From a checkpoint of a small mixture-of-experts model trained on Wikipedia.
Size: 9 layers, width 160, vocabulary 11407, 13.8M parameters.
Experts: 2 picks a token, a softmax router.
Training: 398M tokens, 8694 steps.
Below are experts of layer 5 (counted from 0) of a mixture-of-experts language model. Rows are named router (the router's row for the expert), gate (a neuron's input weights, with its number), up (a neuron's input weights, with its number), down (a neuron's output weights, with its number) and show model dimensions 0-159. Each number is 128 + 24 x the weight over its row's rms, rounded and kept within 0 to 255.
Before each expert's rows: "gets" lists some tokens that make up at least twice as much of what it gets as of all text. This comes from a sample of Wikipedia text that the model never trained on. Tokens count by the router's weight.

# expert 13
gets: "-", "|", "\n", ".", ":", "="
router [139 166  76 134  84 110 174 136 122  91 135  90 118 123  94 134 108 129 109 160  83 128 122 118  84 116 128 114 113 131 118 151 134  74 146 123 115 148 151 123 133 105  98 144 160 151 129 112  95 100 165 116 117 109 163 154 110 130  83 123 101 118 146 142 127 108 119 118 134  99 129 135 157 175 162 140 166  85 141 137 127 155  96 141 132 133 112 103 124 148 117 129 126 134 146 159 113 124  92 165 133  95 129 166 150 100 101 139 108 131 167 151 153 137 137 126 174 163 121 113 129  96 116 103 145 152 144 150 150 113  77  91 165 121 147 123 160 134 122 134 147  68  95 138 130 152 126 156 143 146  98 124 128 141 156 160  71 137  98 158]
gate6 [137  72 116 123 127 127 133 129 121 133 127 112 111 134 116 127 147 173 147 140 138 154  83 124 116 134 137 136  98 148 125  93 179  56 112 165 112 110  52 118 172 113 147 141  90 138 120 124 133  92 133 131  77 126 126  91 173 158 124 141 124 159 107 146 120  95 125 111 130 156  98 134 101 166 125 157 121 124 168 108 101 141  99 156 141 135 154 130 117 156 110 157 130  91 112 130 138 181 122  97 143 165 110 155 138 117  82  93 126 131 124 150 151 138 180 115  72 157 117 117 155 139 121 111 147 127 130  86 148 133 150 112 152 107 118 151 131  91 134 151 108 111 123 115 111  88 152 114 139 119 155 163 149 146 123 143 135 112 140 129]
up6 [140 120 151 139 149 121 131 159 134  88 108 104 142 153 135 120 149 150 206 114 126 130 108  74  96 104 140 147 147 109 134 112 130  86 157 151 128 146 136  78 131  86 118 127 115 141 127 144 146 116 100 106  89 156 133  78 151 123 125 122 139 114 127 116  99 161  86 134 139 107  60  95 111  95 128 128 134 117 168 150 109 139 125 110 138 177 118 168 120 156 148 131 101 166 130 158 148 170 153 125 182 166 125 146 116 107 101  86 114 159 118 173 131 170 141 140  99 122 115 119 133 104 111 148 138 111 135 107 115 143  85 106 162 105 123 116 127 114 125 106 106  86 128 128 122 135 114 124  99 129 124  81 125 144 130 121 141 102 150 169]
down6 [ 94 112 110 121  90 154 126 125 124 137  66 106 119  93 111 146 142 151 122 112 154 172 154 150  99 168 111 153 129 107 108 133 111 109 123 108 109 107 142 107 126 185 120 114 108 121 105 146 147 167 109 155 135  94 117 127 134 131 132 146 131 120 104 173 117 140 136 144 102 145 136  99 103 140 112 124  95  98 142 151 133 118 139 134 159 106 138 143 148  64 102 143 131 174 131 162 142 124 141 127 188 133 132 163 129 154 125  97 118 147 123 115 119 183 151  91 109 102 140 167  90  99 160 122 109 100 102 105 146 114 164 118 143  99 146 164  79 120 110 116 142  96 116 115 150 144 139 172  91  93 120 108 131 136  98  95 144 133 161 174]

# expert 5
gets: " the", " of", " in", " at", " The", " from"
router [104  88  79 135 118  96 121 123 150 121  93 172 120 110 126 110 134 157 114 121 132 125 113 117  93 130  89 144 128 122  98 111 157 141 106 156 126 113 123 133 140 109 136 115 114 140  92 101 128 154 117 111 140 136  83 180  90 119 118 147 108 130  85 116 143 135 130 147 151 153 172 167 146  93  85 131 103 133 123 125 123 147 151 140 161  93 111 129 123 122 163  74 152 107 110 142 117 132 145 139 131 124  87 162 129 154 162 125 113 114 141 161 131 112 160  98 137 178 134 145  81 136 108 164 114 156 136 150 175 115 146 108 154 132 119 153 126 179 132 147 150 137 133 141 129 130  48  86 123 151 110 121 147 104 131 122 123 130 174  69]
gate3 [160 146 154 114 163 103 157 135  84  93 132 162 120 135  87  87 132 120  97 141 151 127 148 102 133 139  73 138  93 126  96 109 163 129 164 190 135 125 109 118 164 171  97 144 129 148  96  81 103  98 159 133 121 137 152 105 126  66 129 119  79  96  82 176  86 143 118 110 140 120 148 112 115 128 121 120 151 116 138 126 111 150 156 112  96 118 136 113 150 135 163 137 130 140 155 142 123 146 162 141 152  92  80  92 122 123 128 103 118 138 134 127 148 134 127 121 114 152 104 129 109 106 154 117 134  92 136 130 107 111 136 101 148 114 128 129  98 165  95 113 109 137 153  71 137 115 137 146 128  77 143 106 137 115 131 118 162 132 162 117]
up3 [152 116 172 166 146 151 138 131 123 129 118 118 122 117 116 159 121 114 103 121 159 120 168  76 130 135  91 124  92 115 105 126 104  89 139 137 123  70 136 161 163 165 104 141 175 118 118 169  81 156  95 147 164 102 153 138 139  72 143 135 107  97 128 125 146 108 114  97 132 100 158 124 131 122 123 139 186 154 118 126 122 138  94 137 141 167 156 151 150 124 127 151 136 126 116 165 131 151 128 151 129 133 113 108 139 121 105 110 157 107 105 134 121 115 129 112 133 142  90 145 125 151 130 137 160  84 109 142 156 127 120 144 103 138  93 144  98 138  95  68 100  74 140 107 124 131 111 150 146  94 106 101  93 148 161 135 176 126 137 166]
down3 [103 139  97 117 156 121 135 126 145  91 141 156 142 139 145  88  76 121 149 157 108 123 161 125 123 106 112 127 167 144 142  96 172 150  99 136 131 165 139 104  89 104 121 152 120 128 135 136  98  83 125 115 116 140 148 143 178 111 122  99 123 116  99 151 123 102 154 157 158 114 128 129 138 156 124 132 129 138  87 147  91 140 174 155 119 114 126 147 123 131 171 143 130 107 121 134 135 165 159 156 128 144 127  89  93 130 142  79 146 136 107 142 116 151  96 137 157 158 123 175  82 110 112 142  76 132 109 141 162 130 110 168 148 136 123 164 120 119  70 144  98 151 135 151 186 164 166 137 114 105  90 129 155 117 127 152 134 148  97 107]

# expert 2
gets: " and", ",", " of", "s,", " as", " to"
router [134 127 172 150 130 130 166 127 134 144 147 149  94 161 118 123 122 140 113  99 134 137 154 139 125 114 117 107 157 153 120 134 121 100 113 126 110 158 116  68 169 135 113 139 120 119 135 114 119 153 138 101 131 142 121 114 143 139 134 134 159 123  73  76 138  87 153 148 158 151 139 139  92  92 115 126 126 157 163 148 183 166 140  93 118 118 145 122 154 129 129  91  89 135 128 111 155 145 115 113 130 113 143 119 120 164 126  83  96 152  94 157 112 113 145 138 114 139 144  96 132 180 132 185 101 157 113 148  96 145  91 111  94 124  89 153 120 102 121 159 147 108 130 106 141 167  86 118 162 121  96 147 145 151 122 115 156 199 105 144]
gate3 [136 158 136 170 112 139 137 124 132 117 119  99 127 158 128 155 158 113  95 129  84 112 119 118 144 169 114 150 155 128 148 119 139 151 167 115 120 101 156  99  95 130 117  94 139 119 109  94 118 154 123 113 129 168 139 138 162 103 142 169 126 104 151 126 111  92 189 114  91 148  85 156 146 112 115  92 191 121 128 121 151 121 146 141 139 118 140 130 151 129 109  93 115 107 153 117 131 103 113 133  98 166 114  96 124 154 115 108 123  70 139 159 162  74 114 104 124 148 134 166 120 137 132 187 152 150 149  76 157 141 172 132 125 131 157 119 148 155 112 114 156 116  84 155 104 156 110 169 139 126 136 103  95 146 130 122 148 136 134 110]
up3 [148 152 128 148 109 142 115 133 129 111 153 116 148 120 112 156 122 127 156 174  81 133 114 118  64 118 117 147 116 146 131 135 124 147 139 193 118 169 145 158 161 103 161  96 182 122 170  92 112 119 140  85 139 106 143 131 154 107 119 132 155 108 125 121 147 128 148 105 138 113 117 130 121 121 154 150 156 147 125 130 147 121  91 104 155 120 147 104 117 129 114 144 165 131 153 126 118 132  69 163 133 142 132  99 155 110  79 118 166  87  95 120 152  93 169 137 153 117 117 134 138 121 138  71 129 101 116 168 136  82 170 114 133  77 167 175 173 107 148 157 130 128 142 135 135 123 145 139 127 164 136 120 127 147 134 163 123 131 125 111]
down3 [138 168 137 111 115 139  91  88 138 114 103 124  85 148 173 119 161  93 116 169  71 123 128 127 150 141 123 191 162 118  76 137 139 104 172  90 146 120 106 133 133 144 117 110 165 161 129 118 165 138 122 166 146  99 137 127 106 140  95 106 131 196 114 133 125  96 112 110 103 109 149 160 104 125 156 133 163 142  99 120 120 128 115 115  99 116 146 113 120 151  74 105  91 104 133 153 152 135 116 122 138  87 128 112  96 150 131 118 126 100 114 146 130 157 151 126 114 154 142 166 128  94 119 110 130 150 121  98 130 125 172 175 118 160  92 117 106 160 149 163 106 124 122 124 120 132  89 108 116 112 125 139 120 146 151 116 163 100 115 102]

# expert 3
gets: " |", " ", " 0", ";", " —", " Total"
router [138 109 165  65 123 164 140 126  88 121 164 120 162 150 125 114 155 173  75 151 130 117 128 141 168 135 147 135 147 120 117 174 120 163 194 138 115  86 152 176  89 139 108 135 104 117 136 132 160 120  73 136  83  94 156 142 126 131 170 135 101 100 150 119 103 132 135 122 123 118 144 118 140 154 132 141 138 148 108 139 145  90 140  94 161 149 128 119 136 159 144 131 136 122 114 138 137 112 123 112 138 112  88 166 128 154 136 103 121  99 116 157 121 101 195 101 123  80 119 135 111 104 122 106 149 167 116 101 115 115 109 119 144 141 167 127 155 139 125 171 130 106 104 162 159 138 153 139 142 138 135 114 111 128  89 162 121 136 118 102]
gate29 [ 77 121 107 145 158 123 128 105 140 115 175 139 126 134 168 152  91 136 120 144 113 143 121 112  91 136 168 133 173 114 127 132 129 125 144 132  84 115 180 163  52 110 155 125 116 124 121 154  74 141 139 108 124 108 128  91 127 116 145 126 112 119 103 130 137 110 135 151  96 126 165 143  66 113 138  79 149 145 131  62 103 129 154 162 116 141 156 113 115 153 158 147 139 131 137 130  91  94 149 132 115 159 107 129 121 119 113 150 119 116 121 144 149 141 133 121 112 131 178  88  94 107 173 130 106 156 163 137 137 114 130 146 155 132 139 116 144 190 136 131 132 142 139 118 141 130 174 146  99 122 113 138 163 112 102 128 139  87 168 126]
up29 [ 87 136 116 134 115 122 176 173 151 125 102 136  90 143 140 126 104 133 101 138 141 115 143 136 121 154 145 109 150 138 106 130 103 112 123 151 102  90 119 112 156 120 146 146 123 112 121 143  83 164 137 115 101 123 147 112 123 122 140 146 150 125 133 136 117 141 119 134 139 133 106 111  76 116 139 105 198 133 156 109 132 161  76 125 126 129 128 151  98 188 153 131 144 127  93 149 112 118 156 150 124 141 128 134 126 133  89 179 130 142 116  80 143 137  81  94 135 144 152 104 140 110 123 121  53 153 123 136 110 149 138 174  92 113 132 139 129 149 125 150  74 151 142  82 171 147 167 141  68 140 138 105 137 117 136 172 112 121 149 106]
down29 [109 156 134 106 113 110 102 102 135  89  79 127  84 104 108 132 120 155  99 104 121  89 157 119 114 102 132 136  93 143 116 100 115 150  81 105 126 122 111 139 143 124 162 138 108 108 107 119  96 115  99 150 155 134 142 139 109 106 121 135 130 142 123 122 118 120 161 106 180 164 104 143  99 118 161 126 167 136 119 143 103 113 115 102 101 111 135 116 129 105 100 152 164 125 151 134 117 157 139 137 128 118 148 148 109 154 152 141 154 184  93 153 196 159 127 131  98 122 117 173 154 131 127 111 104 132 148 104 175 121  97 126 151 118 107 120 115  96 165 141 114 135 145 151 130 110  53 149 131 161 156 108 155  82 102 149 121  82 136  96]

# expert 1
gets: " in", " his", "ed", " on", " In", " the"
router [ 85  96 157 110  94 115  83 145 169 154 107 141 101  95  96  98 145 191 140 112 137 130 120  94 147 108 139 138 123 116 134 109 132 125 123 175 112 136 171  94 162 162 124 117 109  75 115 161 131 121 142 109 146 140 129  94  80 160  93 126 120  90  90 150 173 154 124 118 115 137 143 134 169 136 125 131 108 139 153 153 145 153 143 113 165  85 110 130 127 104 130  98 130 111 160 137 100 122 125 123 140 152 112 102 106 152 132 150 157 130 152 143 112 116 153 119 133 171 115 133 103 136  59 108 161 144 115 181 118 117 132 139 127 161 124 138 124 149 133 142 110 153 166 116 122 111  84 121 111  99 103 106 149 119 161 123 116  93 164 124]
gate3 [132 155 106 102 129 124 115 118 101 119 110 121  93 158 167 119 160 115 115  61 148 146 142 135 133  86 157 114 144 138 114 140 116 141 153  95 136 110 119 102 153 123 178 130 140 112 141 123 118 172 133 122 160 125 153  94 144  96 154 129 127  86 124 103 136 148 140 115 171 124  87  80  96 176 140 130 163 122 137 168 139 142 143 140 120 133 157 130 129 138 153 129 153  99 158 119 149  92 117 141 153 146 126 130 147 151 145 102 123 135 145  95 170 152 100 104 151  94 104 106 145 132 104 177  89 131 107  78 120 120 117 131 124 169 129 142 100 137 141  82  81 120 115 127 150 146 167 135 119 146 122 114 108 185  73 127 103 114 153 168]
up3 [121 152 143 107 126 118 112 117 110 117 100 126  85 175 121 111 138 165 106 114 161 136 103 125  77  92 134  97 115 148 105 133 134 143 123 135 166 143 158  84 131 125 156 155 154 122 172 127  95 150  89 134 141 128 130  93 124 136 107 140 139  98 132 108 158 127 150 118 114 112 131 107 124 133 150 134 142 167 102 169 130 101 159 144 156 148 170 106 129 106 108 143 111  89 127 111  94 154 107 143 130  94 100 148 170 105 137 144 111 112 118 126 117 162 149  98 131 160 101 117 129 149 122 145 107 101  96 144  95 116 158 114 116 128 126 143  85 139 109 102 103  95 161 111  97 115 109 152  82 141  72 115 103 166  81 130  95  74  73 138]
down3 [155 105 165 163 111 104 104 111  73 106 135 114 144  72 119 131 127 148 146  93 186 174 146 148 121 146 136 104 130 148 140 103 118 142 149 125 151 145  71 107 109 115 118 115 107 125  96 100 168 115 201 118 141 154  85 113 111 169 103 107 102 132 173 156 125 150 105 125 160 115 141 158 145 102 142 110 141 181 107 122 110 112 126 139 136 127 120 110 165 132 147  96 109 135 132 140 128 161 116 111 115 162 117 122 111 128 149 141 107 136  96 132 118 107 110  59  85  95 122 159 146 185 120 115 168 135 130 128 111 118 145 106 171 143 140 146 142 117 158 125 125 135 112 107 124 121 140  95 152 103 130 142 121 118 122 111 132 173 124 115]

# expert 11
gets: "\n", ".", "==", "===", "s.", " ="
router [145 155 103 111 131 128 105 129  89  92 113  72 136 113 131 133  83 161 150  86 119 164 117 134 117 155 116 134 133 124 130 101 101 151 124 124 163 121 116 121 159 129 137 116 151 134 154 119 102 123 128 171 141 152 168 125 157 103  98 155 117  99 149 103  93  86 132  90 108 124  61  98 148 113  87 103 144 158 125  77 106 105 146 124 105 136 114 100 103 121 178 153 120 139 112 167 157 106 124 179 136 114  87 149 148  97 134 119 118 177 143 103 152 125 132 160 164 136 116  91 141  96 141 128 104 142 151 132 139 120 137 107 148 116 139 103 135 114 144 114 134  75 159 118 129 145 155 150 163 107 127 107 117 164 135 121 115  78 159 133]
gate6 [121  99 129 106 125 148 101 118 150 118 141 106 129 124 140 125 106 142 139 141 113 158 138 148  90 142 112 101 152 121 136 113 140 144 112 130 104 150 124 138 111 142  96  90 120 182 134 115 127 110 146 131 142 154 122 139 100  66 164 119 143 160 116 175  93 124 127 178 115 162 149 157 128  83 168 106 119 135 128 184  88 114 170 129 139  76 123 138 143 127 143 142  85 156 115 171  78 106 111  87 100 136 113 118  85 149 157 119 136 151 117 148 126 129 174 132 132 128 133 115 103  34 105 143 123 138 152 131 129 115 146 125 103 139  97 153  85 123  96 148 158 121 112 113 138 100 110 122 142 101 104 103 119 125 132 101 127 137 170 119]
up6 [ 81 103 150 135 135 140  96 154 116  73 176 157 110 147 140 147 136 128 136 158  98 188 117 117 155 142 119 126 106 135 148  84 119 126 122 160 104 124 129 149 132 128  80 116 105  99 126 149 136  97 115 154 117 134 100 130 135 122 136 149 172 168 136 110 129 127 124 153 127 164 146 150 130 145 122 164 135 149 125  74 147 134 195 126 105 106  92 134 106 122 153 164  86 167  76 134 122 122 108  86  85  92 128 116  90 147 126 118 124 148 125 128 107 152 123 141 126 139  89 104 107 106 109 129  98 121 148 133 139 111 117 127 108 128 104 134  94 135 159  80 150  83 109  76 110 120  98 123 143 161 112  97 159 115 168 125 138 127 126 143]
down6 [141  57 148 139 156 138 152 114 128 139 138 147 155 136 130 135 144 120 137  92 130 147 131 114 108 112 156 138 135  98 139 138 149 144  94 179 127 100  83 108 108  98  75 119 137 124 130  86 137 124 154 138 159 129 153 147 173 108 100  74 145 128 120 135 134 117 132 117 123 160 122 103 110 115 152 143 158 115 148 102 205 111 141 141 169 111 134 141 141 106 124 156  83  89 164 139  86 160 160 114  74 126 114 125 116 140 131 119 129 104 135 151 126 112 154 119 200 151 129 103 130 145 142 160 118 114 118 100 140 142 126 153 108 164 108 136 124 146 125  94 106 147 125 121 175 139  90 122 116 197 127 121 116 124 156 124 145 139 106 135]

# expert 12
gets: "\n", "-", "|", ":", " Team", " information"
router [135 145  98  46 127 102 121 159 111  88 128  87 143 120 117 131 110 151 124 167  72 122 112 133 105 139 154 127 126 116 133 146 104 114 180  96 152  90 161 149 114 102 108 170 159 125 125 103 103  99 133 117 131 135 146 141 140 110 111 144 112 156 146 119 113 120 132 110 139 121  94 150 156 159 115 159 167  89 108 137 105 126 125 119  88 101  97 138 118 152 114 143 143 141 122 135 145 143  87 125 134  86 102 194 107  88 106 128 111 117 138 161 119 143 161 150 137 129  92 131 149  82 130  98 161 109 135 103 137 111 130 119 129 104 156  89 151 125 106 131 154  98 101 153 123 161 157 159 123 143 121 156 117 148 152 169 124 131  73 140]
gate43 [ 74 144 132 107 129 109 128 144 134 129 120 171 174 135 126 155 100 109 164 140 132 126 109  93 130 140 122 115  90 128 124 165 154 141 110 113 129  67 114 122 147 128 120  67 115 160 141 120 125 152 116 118 157 121 112 174 134 153 157 132 142 116 154 135 134 146 115 143 176 123 146 144 138 107 175 104 139 110 117  99 144 112 141 130  83 121 112 112 126  96 119 173 137 131 101 171 125 136  90 149 176 145 121 144 152 123 154 141 107 138 131 104 169 145 147 113 100 145 124 183 117 112 151 121 126 110 120 143 132 123 117  90  78 115 157 125 124 102 121 105 119 129  78  99 182 145 129 166  75 130 102 142 110 140 171 139 106 157  75 114]
up43 [144 134 115 119 149 126 144 118 109 114 147 171 118 129 130 101 101 147 128 117 109 101  85 107 117 109 111 120 117 166  87 131 124 160 134  35 127 129 129 124 131 109 175 120 166 159 140 161 157 108 124 160 142  73 117 124 148  91 136 113 125  91 154 136 141 132 141 156 138 130 131 114  78 133 114  56 115 118  95 132 127 144 141 143 132 135 105 100 106 146 146 113 151 150 115 155 145 128 129 137 151 126 127 102 162 164 100 124 126 124 128 152 124 128 162 107 133 125 107  87 108 116 167 185  97 134 116 116 129 171 130 136  59  97 149 145 138 120 134 135 138  91 113  99 127 151  66 125 105 127 113 127 122 133 134 173  87 103 113 122]
down43 [128 148 174 100 140 111  80 140  79 113  63 143 122 157 117 131 132 139 138 137  95  83 113 125 121 140 118 153 144 156 112 132 155 140 153 119 127 147 153 120 131 104 119 114 135 180  90 145 160 135 145 147 140 127 155 110 125  92  92 139 153 102 103 151 106 123 136 158 169  85 109 112  88 145 163 106 134  90 123 161 126 163 162 196 138 104 127 145 145 131 141 123 139 151 120 154 133 146 130 122 167 125 136 140 191 127 107 139 144 111 128  89 111 120 131 134  96 159 111 100 107 122  90  89 123 141 118 126 132 124 129 159 108 116 114 104 145  78 113 158 153 158 136 111 163 154  92 133 102 118  95 129 104 146 147 155  90 155 118  95]

# expert 4
gets: " M", " B", " P", " T", " H", " L"
router [164 143 127 160 171 134 109  83  98 138  91 112 113 137 121 126 124 113 114 133 126 148 131 143  91  87 108 140 130 147 187 132  89 111 114 130 106  91  81 138 105 127 145 112 144 137 131 117 180 124 135 180 125 114 101 123 140 109 155 158 159 134 143 109 150  91 141  96 145 103 149 112 102 116 119 138 127 138 129 101 133 137 114 142 115 138 191 144 107 140 159 165 115 158 125  98 122 113 127 141 117 124 137  89 169  91  89 140 167 167 150  93 151 152  96 117 128 127 141 120 166 116  74 112 139 131 132  97 146 123 163 152 131 165 105  98 102 165 125  89 108 111 163 145 130 129 139 138 111 107 174 123  93 146 138 137 157 124 181 151]
gate7 [118  86 150 145  73 109 102 127 125 146 133  90 152 155 166 162 105 106 129 112  73 166 108 115 123 149 166 157 130 193 153 152  73 126  97 135 132 151 132 128 155 160 157 154 144 120 102 129 113 133  82 176 130 161 104 125 147 117 135 156 168  77 125 127 138 129 119 144 143  95 132 151 114 117  70 151 116 140 125 111 126 125 133 107 117 119 122  91  57 130 155 163 109 136 115 129 126 136 156 162  86 130 116 118 158 121 131 133 116 101 108 114  89 115 139 119 137 115 119  81 110  93 116 140 126 145 152 126 129 103 139 125 122 104  96 125 120 122 152 118 180 108 140 110 103 126 153 171 131 161 144 129 157 162 152 133 139 130 127 123]
up7 [105  95 105 159  92 140 122 187 155  94 149 130 170 114  65 152 155 138  89 151 126 123 141 189 129  99 178 159 126 134  97 129 107 162 121 137  95  69 123 115 162 142 103 166 114 137 132 149 157  95 130 165 106 156 182 128 136 164 104 135 116 184 108 136  99 140 159 142 124 100 121  85 129 135 103 127 134 137 149 117 129 148 108 120 115 128 143 134  95 122 102 114 143 152  98 110 122 117 111 120 128 105  86 102 145 133  80 133 124 112  76 159 172 175 130 144 119 148 124 122 133 121 156 113 103 139 111 113 136 135 155 135 136 117 114  86 112 131 132 155 132 135 140  98 134 130 126 127 154 161 122  95 148 112 143 153 110 141 135 116]
down7 [ 81 166 170 128 161 111 129 144 146 116 148  91 105  97  95 147 134 126 129 152 105 115 145 147 136 100 130 130  96 149 101 131 161 123 119 105 133 162 151 125  83 115  89 127 145 110 149 122 124 111 129 119 100 128 117 125 140 166 130 153 148 107  85 130 106 117  72 105 118 148 141 127 171 156  86 146 153 110 129 147 165 124 153 166 121 157 129 100 136 129 112 151 143  94  97 109 134 150 164 113 106 141 114 129 162 140  89 138 178 135 117 170 138 125  92 139  87 146 126 149 102 161  83  86 160 136 126 166 137 127 134 152 132 132 109 124 129 127  81  96 135 150 125 166 164  94 157 111 182 135 101 109 149 139  88 130  88 150 129 110]

# expert 14
gets: " was", " a", " is", " to", " as", " were"
router [ 86  99 152 121 114 109 116 133 156 159  93 128 107 104 107 124 121 142 101  92 126 167 149 102  87 114 149 142 114 110 143 135 161 146 137 163 131 101 177 117 157 125 125 134 102  82 122 148 113 125 124  91 162 124 117 121  62 128 115 100 154  98  95 159 141 116 104 154 132 158 128  92 125 140 117  82 138 116 102 127 146 144 135 130 161 127 145 142 156 126 117 103 161 125 154 130  93 129 105 131 148 189 138 113 129 150 120 155 134 129 105 152 127  88 145 142 137 181  96 120  82 139 101 128 161 141 115 172  89 145 111 139  92 184 125 165 128 105 126 145 117 163 159 122 113 144  88  86 148 143 115 148 125 108 143 117 134 173 156 115]
gate3 [146 105 124 126 120 118 117 112 155 125 155 156 127 183 122 129 121 102 140 141 116 144 127  88 115 111 115 121 113 134 161  52 103 138 117 149 121 127 126 116 136 122 150 156 131 137 133 137 107 143 118 162 136 109 153 105 122 151 152 132 133 103 109 110 144 149 143 171 122 130 173 123 127 108 128 146  80 139 111 167 110 109 139 133  89 182 111 127 148 113 133  69 115 133 124 156  53 108 111  83 123 147 154 125 114 143  87  99 133  87  57 127 150 111  98 154 126 126 109 151 121 152  96 103 118 130 146 126 122 116 105 134 136 111  97 104  98 149 136 124 111 119 125 130  89  88 134 140 164 102 120  98 120  60 130  65 147 117 131 138]
up3 [ 88 150 104 106 112 144 138  98 155 109 134 102 141 156 121 134 107  85 130 118  98 140 128 106 132 140 102 111 107 103 116 128 104 160 112 136 142 113 145 117 102 108 110 136 120 151 148 134 145 138 132 141 109 116 148 121 140 101 143 169 141  87  83 153 110 115 143 109 133 122 119 126  90 112 126 133 150 135 132 114  98  94 105 106 177 188 116 135 125  97 119 122 112 124 130 148  76 124 105  79 144 168 120 141 172 118  93 142  91 121  60  99 106  98 110 114 140 142 143 154 114 127 142 110 114 146 127 118 111 115  88 172 137 148 160 117  96 114 131 154  66 143 140 145  65  84 120 124 153 100 132 111 128  69 180  96 136 111 129 137]
down3 [142  96 157 126 102 117  81  96 133 124 129  88 116 139 148 102 125 193  78 131 105 140 110 146 142 145 124 113 127 150 133 127 113 150 103 106 138 122 108  97 129 116 124  74 165 108 128  76 121 110 126 140 126 125 101  95 144 154 129 134 103 104 155 142 110  80 144 126 123  89  98  92 152 156 129 130 137 103  90 150 121 155 103 136 134  98 109 119 108 133 114 114 158 141 121 110 130 127 165 145 122 162 175 157 157 123 101 116 126 106 103 115 145  88 152 148 133  91 117 183 130 147 119 135 139 119 144 117 186 105 144 155 126 142 160 143 145  67 152 134 122 177 123 148 126 116 121 143 206 120 155 164 120 115 132 165 139 138 129 133]

# expert 9
gets: " |", ":", ";", " –", "|", " -"
router [158 171 160 142 131 146 153 126 109 103 171  97 146 125 165 149 128 120 162 139 120 104  72 134 114 145 152  89 123 175 126 166 146 115 169 131 185  97 155 132 129 140 118 106 151 123 112 107 145  77 129  94 124  82 161 132 156 117 132 166 151 158 133  85 139  98 122 113 156 138 142 138 121 150 129 119 128 142 148 127 142 109 151 109 133 112 124 112 110 139  71 149 115 130 147 121 137 156 149 135 155 111 121 111 116 178 174 128  94  93 180 116 117 146 171 108 117  72 135 127 124 134 118 140 106 138 125 128 115 144 107 127 138 141 110 110 151 125 146 156 101 112 100 125 138 128 157  78 120 120 119 164 160 104 124  82  72 130 113 158]
gate29 [145 146 150 150 151 132 109 101 149 115 140 116 152 114 100 138 103 101 154  86 122 128 153 135 126 155 150 131 136 134 162 109 149 120 149 156 125 114  66  84 158  90 150 121  98 129 164 178  88 149 141 159 142  94 158 107 116 138 150 150 133 114 124 158 142 100 133 106 134 129 123 164 108 139 107 110 143  97 150 112 102  96 115 166 143 158 142 110 142 134 145 157 147  95 133 117 131  93 150  85  91 166 115 139 131  91  94 149 109  85 147 112 153 140 128 144 108 188 126 132 129 199 150 139 118 122 110 120 129 140 127 139 116 101 127  77 142  90 162 158 115 157 101 113 118 163 117 149 159 117 166  84 134 123 129 152 112 143 143 157]
up29 [ 89 128 167 135 160 154 149 124 124 121 134 132 108 106 172 141 136 165 127  73 125 159 125 115 133 159 108 157 147 141 131 152 144 100 136 170  77 132 104  98 136 121 112 138 113 138 151 131 147 121 107 153 162  95  75 132 150 144 133  95 117 120 113 111 101 120 126 119 131 129 103 153 129 154 161  83 133 177 123 120 114 136 140 105 108 142 155 124 155 134 131 114 153 118 177 162 108  79 140 109 100 139 127 134 145 114 111 160 109 107 159  95 156 131 126 126 141 143 169 173 107 183 149 166 144  74  98 141 111 138 127 177 145 125 157 108 117 106 109 140 102  98 127  79 140 125 117 137 146  69 147 120 121  71 143 120 115 125 145 148]
down29 [156 117  97  89 135 168 134 116 101 122 118 126 122 145  90 109 117 122  86 124 112  77  68 120 146 137  87 124 155  99  90 151 109 154 105 106 178  97 139 159 123 123 113 131 159 128 107 149 138  76 127 137 115 147 125 134 130 115 126 150 138  99 182 126 137 109 182 149 117 133 125 105 100 155 144  73 123 123 143 108 101 125 146 117 119 120 140 105 116  95 147 126 125 101 100  96 143 173 128 140 167 133 146 147  74 139 133 113 161 135 104 171 153 151 162 141 114 159 135 103 118  98 136 113 134 190  81 122 149 124 173 125  99 126  93 116 105 150 114 129 158 104 107 134 121  91 175 136 151 131 122 138 113 139  99 121 144 113 123 139]